Weights of a small mixture-of-experts language model, trained from scratch on English Wikipedia: 8.43M parameters, 4 picks a token.
Below are experts of layer 5 (counted from 0) of a mixture-of-experts language model. Rows are named router (the router's row for the expert), up (a neuron's input weights, with its number) and show model dimensions 0-127. Each number is 500 + 25 x the weight over its row's rms, rounded and kept within 0 to 999. Numbers have three digits each.
After each expert's rows: a language model's description of what the expert responds to. This comes from a sample of Wikipedia text that the model never trained on.

# expert 47
router:489496460488512473544522503460496511521529490503501543522513450504531507484492464532520507460516482571466490496493496525519474456473557493475477493531513526502474451489478463501546530548543505498511493501507524500528508479516489479521505474506483466506503496505506453555497495515492516527473490502519538486489460513525501489546498475509542478464501513539522524527500523486503496456476
up2:418496531505510516486481537525498487499491507508506467478461461499498491509504510525505460521448517470506486457443448480489462492514486540476522507492499469536464508573489441511475515537509503534509476487483502516478462516513501488516500514483519511510520509501572481481465510505509526483492502463521504499489519508472505477509508513449504500527469506478554513495515524477515515504510
up3:494515513524525498519501503493517505511457465489528494495483448547525494495523491490458514525548489457503523505441473470474471511463508533505494510507475498500518458509450477521523475479478500481524521495545446523473513494528465484478491523518517492513479501481528460535510504553512532505504450531514483454524475450501521523480505491502490480532534463490521532554492513491530491504495
up4:535493541496526475505506504527532487496470510519529492530540492490509503534503464526499480520523508510485521508506534497485532491498497435485522500490518516490516513501518478482541521497480505473504512480471517494511509488460522457508479504557477461512501531504480482487499451521509474484452491456488518456495476570519458537504488492501589484482466486491473438475494467508492492492482
up5:543460550526542468501489481522515541514487488457478494509516505546497521497478497505511508478508456552488477520506466493448511566489537507481504529502528491491486477479550469505486533502474491475470522489493472479517496467495466509504456479530488513520482497486472499525478468495447493548508467484514482487489448539525487477483496555521511508509531503481475522547501503515487486497517
Description: Closing brackets and suffixes

# expert 33
router:497456480514501496478550502448455502528517490545507529532521493476546518476476475497524491455555507523466471532472477522484473486493514499503479502500515499512457472515467476475506544516518473496514504539501541501478481498481518448513512507492491493484502469508494473555495502529498510518474465550512537477498452508487498494536499511498554485470501513545512503516490550460494487464506
up0:472496492484512509511458481520528442483478496488493471530544505510465480509498480503541560475454482484525494482496510470474479511508483481497473545495493523475533485462472523544521479516491495483475460512513483493527448463531489532496463467478517511495463492474503506468506501451485496467445525466505509525526518508522505470502472532458543527518490506491484486497527464494479479544531
up1:492494511497519504487498504526517493484549501502493450531486470539446521492427517495473498479533445520512463535488478508504473492535528509529514464443505497522489493482459462509553508501477491540473517514461477498488488498490441522514485498486528536520498493513490513477489478500491499532532524519513484552494484508525461485489493459487530490475480558520519495485464502508524461519507
up2:489513471533478515479478476483449516516480471484490505492506500486563525505477454510481515532467536510532510532454494490498525473472494510483525508520474495523494544481457508525471506504547516460498534538531463475479483494539495545508501520551470476523502474504491484471482512510515490498504476480509470449516507464483486532535473537487452502470513531528496506507480504447546507511489
up3:510492524516489500455530518498507493498479508471486456540523503515522532515494546478488489450510503480494442553490495471478524511486467520533474531495507484496451511514487507496491479511531509472527497517475534494500478481530534521502479508508506508459469468460536502534510489488462467458456451482506502509485518520455522497511448494432510545521494510484494500461492521473519484518544
Description: Personal name pieces

# expert 26
router:500445472529477548500512560475458519493557557501480523518515494459549528466441486506493510496483463549505491479499464499507504500514502542465480470520490534503489463540493483488560539514523482480480492489539520508505517496509493496496518538475498489527449490490469501534473506505489504541480538471516507509498479529529480521518487486509519510511489508499514522493497517485499453472512
up0:492458488481476485461477520545491507493505484504526502511541559463484520497477467489487491514403489508495496538497485478478498499520517510497496508526495520514524495438462490517475516527522512493497483505479495487497492468507511501448522560504499550512488438512469493484477524517478533526517497528491461490488482481505493541529566511508511467508473518511521462531477488477488477503512
up1:493463515460483501517532536497500502491509490495546478502467489495508490464486481452450480481512487497529507467516530503531480531537518512499471479496534472511531480489522486475465502520453528494522480440502518512488507526534498515468497512442505496498477508434487464526497476518541519489470480478508521474476547518536541465474487475511543481504527501510489510449513535515507509479543
up2:520471494510510475487534519496475521440495499517509525503501457489449505528501484478525507497486493502573461503473479517494498475462503512438464443530473532473479494506502469494494495484490512511532482484523515481485507511480512520458480507528519488521511504519471480528495504505491484531479523529441496477521516501524477543502514493481511489493523515528506558506500474504519414549468
up3:515487506508489512508507499526532464519507504484476485526499504448446483506486482473503523504496517553527539486454522501523509503522475543471547520487449531508491471536495479481524510509562493478526533483524547556498540538516510498500501541499480534495512513481519453505506528471500520501544448552523502529504516500510480523504513505486541526527470480515525535490522504493481488472490
Description: Word-initial consonant pieces

# expert 44
router:466491485489529517498524502468508506542558554500508510567534459452507532470505477514521494484491470508467458441499494548482510519452515519477505488553498541490483460520472498477528500518543484503474495511509515496475500490505498487533530491505468518522480474463497463481516509531512473492499485521516504508519464514527498488522462499527510467471527509512539532488517548503490469496527
up1:514505509464482521471553463468478496539495467445474508556511505453545478513504495485514492490518550516495474461467485538484461532472515492516531490509476503497492513508508501472494497483481510512509509519503496553481483487551509492466512510515494471533495517530493491502511550496495443503529475519537478517539492517531467475455504524514507491529513519441518474533530516471530497484524
up2:465513491516541527520496489531541498493540548505520508488478513437482478493485433523511502498498514499473532474480464521458496504495456496453534478517493522492482491527533477481498480487498466499502469487536504491477452499516484526519481520489448533504532500466523510458492514463522495525481482511500486474486516504494462477496452548500487516471534546486517519495513460470544500527480
up3:486494456494502511514538519475505497469499484456478491510530514441517478520546506504524452498505514464510489525498533556508512543514535546492496509536512457513460470524469489487463476531544506463483504484484536513509506516514526523487480471558521522514515468536487527510490474513468518512511481448477510510536508504523513476512528468504476489552512515530501517489496532490515470471466
up4:483528485414513510457519482473513506464491544515498485554514502512516500492487477520528511515487492472454487464476536516504479513458447543511508451487461529469550496522492518478516479475514513471484548450508490506468480531492495492484483471521491504499468490510484481500506482488519504508538478461544508526524497431524441508506505495523519499512471495499525500513501518494505494489482
Description: Infobox and section labels

# expert 38
router:493481464499510490519494502453486502514516554509511529555527462483509483459474447514545537475492472539493485463503483528505505508502554487487476503502503505484480441493452496481543509553542487474486469503514530500522519459500486474498521468478471484517469483473489483531469499514492501513463497535510527514504488528543493482548475484488552488475512520521489519513541496484491487468515
up0:503520541512478487527483468485457487513468550526519506514485546535531507509535517523516478483503496497508491464507490541542480510475519446474461522561460515509530489534521526478511488511481490491465489504519531465477502521531477494531482480501507537528517453524499531539474504500533482560491459520493497516467472472500504500509473517497489488492523527451511523464521459513513472528489
up1:527466545512505542449495484488511487464480533514532518469467441513497514476538460514484513491498514497500471498480509524522513513473514476506447498529522496503454492529466503484500506477558463485521524493467491468469492474498488563543484543512486511535473507472479542461482495504492509504480489501505531521483466546523497487496477499517493468467511499492521539523527495501519500442528
up2:544513517467515497527476531480481528484492508531496490540476495446523482492470483524508470532510483512537537477510484523523508495517503489514481556533488515515491484516457514448526509472572526510480469532500490512527538487501510511494473478525478516529528515463539487542526486480545466483532499498504495538471470553525512456504464491471468501491513538507497486496516475505493465477506
up3:441471506544529482533494476511472537524504483518481540520489492530476476467514508518527501526477512486451502532512505534522496524510489495519493542508509459542482463489510497485524501535499486478488523487484564487474470500494564539452465522518456528485490478531541533511487508516492515504482501506498499478506531468541514508537505479475510475461547520518489496512512507522535479523462
Description: Noun endings and nouns

# expert 29
router:510473466526515531515513544462470505496532538526495529519519473476537492486478415523496534476504482542507458437498468490471538458479524507501444482513455500514448498504492470470524495513498518488469498543499525495507466455509502496483504495484479464498488482512460501533485509483517494487488518482502499499533484527512478513524451509510491503506547493536494497527495525510494460476502
up0:512540546528531522529478489493465543515506516492503522504484444472563465454481463502494540528511464495509496505490540451507517461512513540511502486493494487485502507474472491519500521530479514474493465477523533476536460466465513531532476490492488485521533486489473467524482510502494489461480485516488450490481463514505537478502470516493502528502487491501526504459500537496455462492541
up1:537485505510479544520503501493530471450512496502491500551492484487499468489494483480500483475520455508487492469486503498475493501542501522481496455460492520497520448477535492459503515506452496498561526499531474512498516480497471503446504482516490464501511561517498515492482524472473502493539540524566503488517464524489492454491458488514454495527514472534498533515515495466543515500521
up2:527510483502556474512482564489502509494532496497516510515538485500504523478479475488445509515479531481500505514503527469459547465499557490491503479497465508479457484472471489480516504488553508505507493527510478493505530536452494504538528477497496499457485504505536535485539458466549516531504451440465509513488490498519506502465485516479484513513491454494516485551523477501496479506494
up3:509476500487484518492523532520491494544481520527528497517500488509520489474480507506507487528486485474437509452508498521471498464522509524490481518518457488506488525474508480468473451486518508468481536509512508469500475445473479481489530524526503477461538553504485497522499459488486464506497474491486501489544488541527532487463497453493505530476511476545533552526534483532517487566488
Description: Word-initial stems

# expert 1
router:518488478501505513503572527488501478509522492555530535530550492464536534492514501502523500483506488521510462516476475516482480491475516508467491499496493532496444465527484483500500549539522492454491493518528553507535502502509498459512515529460525494491510466490509457506503496533470509495459485543507518460486485510516508508546478546550513514471510495559503504537508518473503486479506
up0:494485517513490520468497496465522462535482499502535505469510515482552469491498529486490481471495480532485464488542489472495517509495482525490480476450514531463490495525528522478555512549477505468484464538535490509523507581554489488532500511506523510486472476494519484487506519505508513526494509476506500509470525523531479523487513450464508530512522502465518474529515545486550473516469
up1:500499549520477533521473462507538522487485519508520473528459473506540545529508497496464485505494464481456493448483521515518454515496505504525499492525467534485424484492492510494507472499512582483523479481518497522528511501523508507514485507503510503515510535457488493473482502508502480492491531520536541505495504495511513504518521512555500495534484484537460552501487526471520504512439
up2:497483489502537476465536497528480461494473445514490479495465467515495497479479448493540537476526489491497493478480509472523482458480466492512520564508472508528454513524460486492495491502541502514528520507555510477486515498494481498499516516478530511468560492530524511511513443516500491522506525526510502554492477466482503479488436481510531480484531458505503510529486507494530480475526
up3:520480472478489510512525490497500513484515512494526543477518534472487473524542433489511522464526488522493440446505472500526525466482453509493500482471474507457496498524471546549511519502474517497519529493492516504523442520498483519536468523493491493506513532499500491514529541497456484523462506497549543495499514521526511470478480499506494473506511483473527484513488513475519577494518
Description: Foreign-language word pieces

# expert 8
router:472444452516516500486506545522479518499530521548501546517536514500521508462500467493565576471494491532491504486484497506472514478519527524510497473545487479492474465541504477449562529497511480492462501495525558506503510535481501501494536489494498490484492494505463502524473497491509513514482488482528509467514455525542487515528478522498523488486536530503491478498510520524504482472501
up4:514474506530476522498493497502458518500492498530546448513490492534496478531530495483488545472512558551478496505475527508511482532508505446515466473530491487502496475487486493505497515460501537478471486498476525501502462462496493504487536498479493499483512499548485499504501490521502503496521482482497533530558485491507497546481488546499504507491441521551490474474572537500514538450516
up5:534457458496517507510480478525472522492544500532518503494547506491502490499504485447479472537476517483470510471519540496521485444520439515507496476512494486492517481513479473497510501512462438459508515449531502491504512457487499473477487460520557515487499500514477523516488476478529459511444512486505500481493475454506484505521442483520485523475532468478519535507521502503507515518519
up6:486502535519496489514481491530531510492536529483454513535494522483494512506494462514514512522503476513517525505511526453519514505476544535470530495557469471530495537512524534555507509530532474494478514503481513507557521505484543464461503502511464482497522470544511509508463492481501521507492461494535500494527482471481474506493465532426532473474485502493487490505511545468483489543523
up7:484481473516484480508560493567461494494482492494481535496512515464500517524502476489519532495567538546487465492524504513467534462509513497506489446470500472486519529542492503497527554472494479493487484476522502474509491504475492535515458506487510467545514502470504475496509472498526484502444494481498525477509487561563505487505466525470498490526482498537503505469499515503502463508494
Description: Possessive apostrophes and stems

# expert 46
router:508487489523493495515525535496491484507559543498499518504555469458552531491503479493527556469527519528471484483474496502482496498486522538511492474527453536529482478520456468496530507515512499460500473495500504483501486469529498480521509490506520530516494495511456465513449502489507527544476508517526496463495466508506479523510495482510513487508514483534495470518560576454533486500493
up3:506493497517493502543489532540506484505515512493510531477531539524495539466511531470511508520493473531522520526454552523486451501525496483515510541518498479511513484472489461502509473532492487476493472512494496533486498510485442490510512459472520538494449463519491513541458487493521513518493483485504493517472508492510510543503461491551488464529517530512516504526497471451539525470429
up4:477470513569501532484460474549489485508499484520541490509478505532476479492548476517478502492512510519540504470495461509464486516538503539472522498537521542510500511512504523503480537503462490482463482504468521438503513479515470543486515525508525512539498509488484523475512481500481493480500490495489468491493499514532484494508470477491521548474484429495508500551458470521515454490469
up5:511505454508497517487496446438467472489533511493497498526528486505466537525550496490476495528520508478496490511502498497498471442430495523505506472489543567464544487499504490505500429527529523512507502498463490522483506467514477484533536501526534520479528490503489508510449494536521457498510503473493488529472487495493549512505547495482483496490504518526517499534495509521527510487495
up6:494491540495522532516520478511548522494548520463454498472494512556528535501480539482454527475536494516519510546473508497485463472530474519480517503450530496513508510517488497468496503519512483482485515472480488477493511498547460504497451481470498473473509482485476490484489480519511527540475481530497485535509482494499429456487449479515505516488531558508508482532516504500514513536494
Description: Spaces before numbers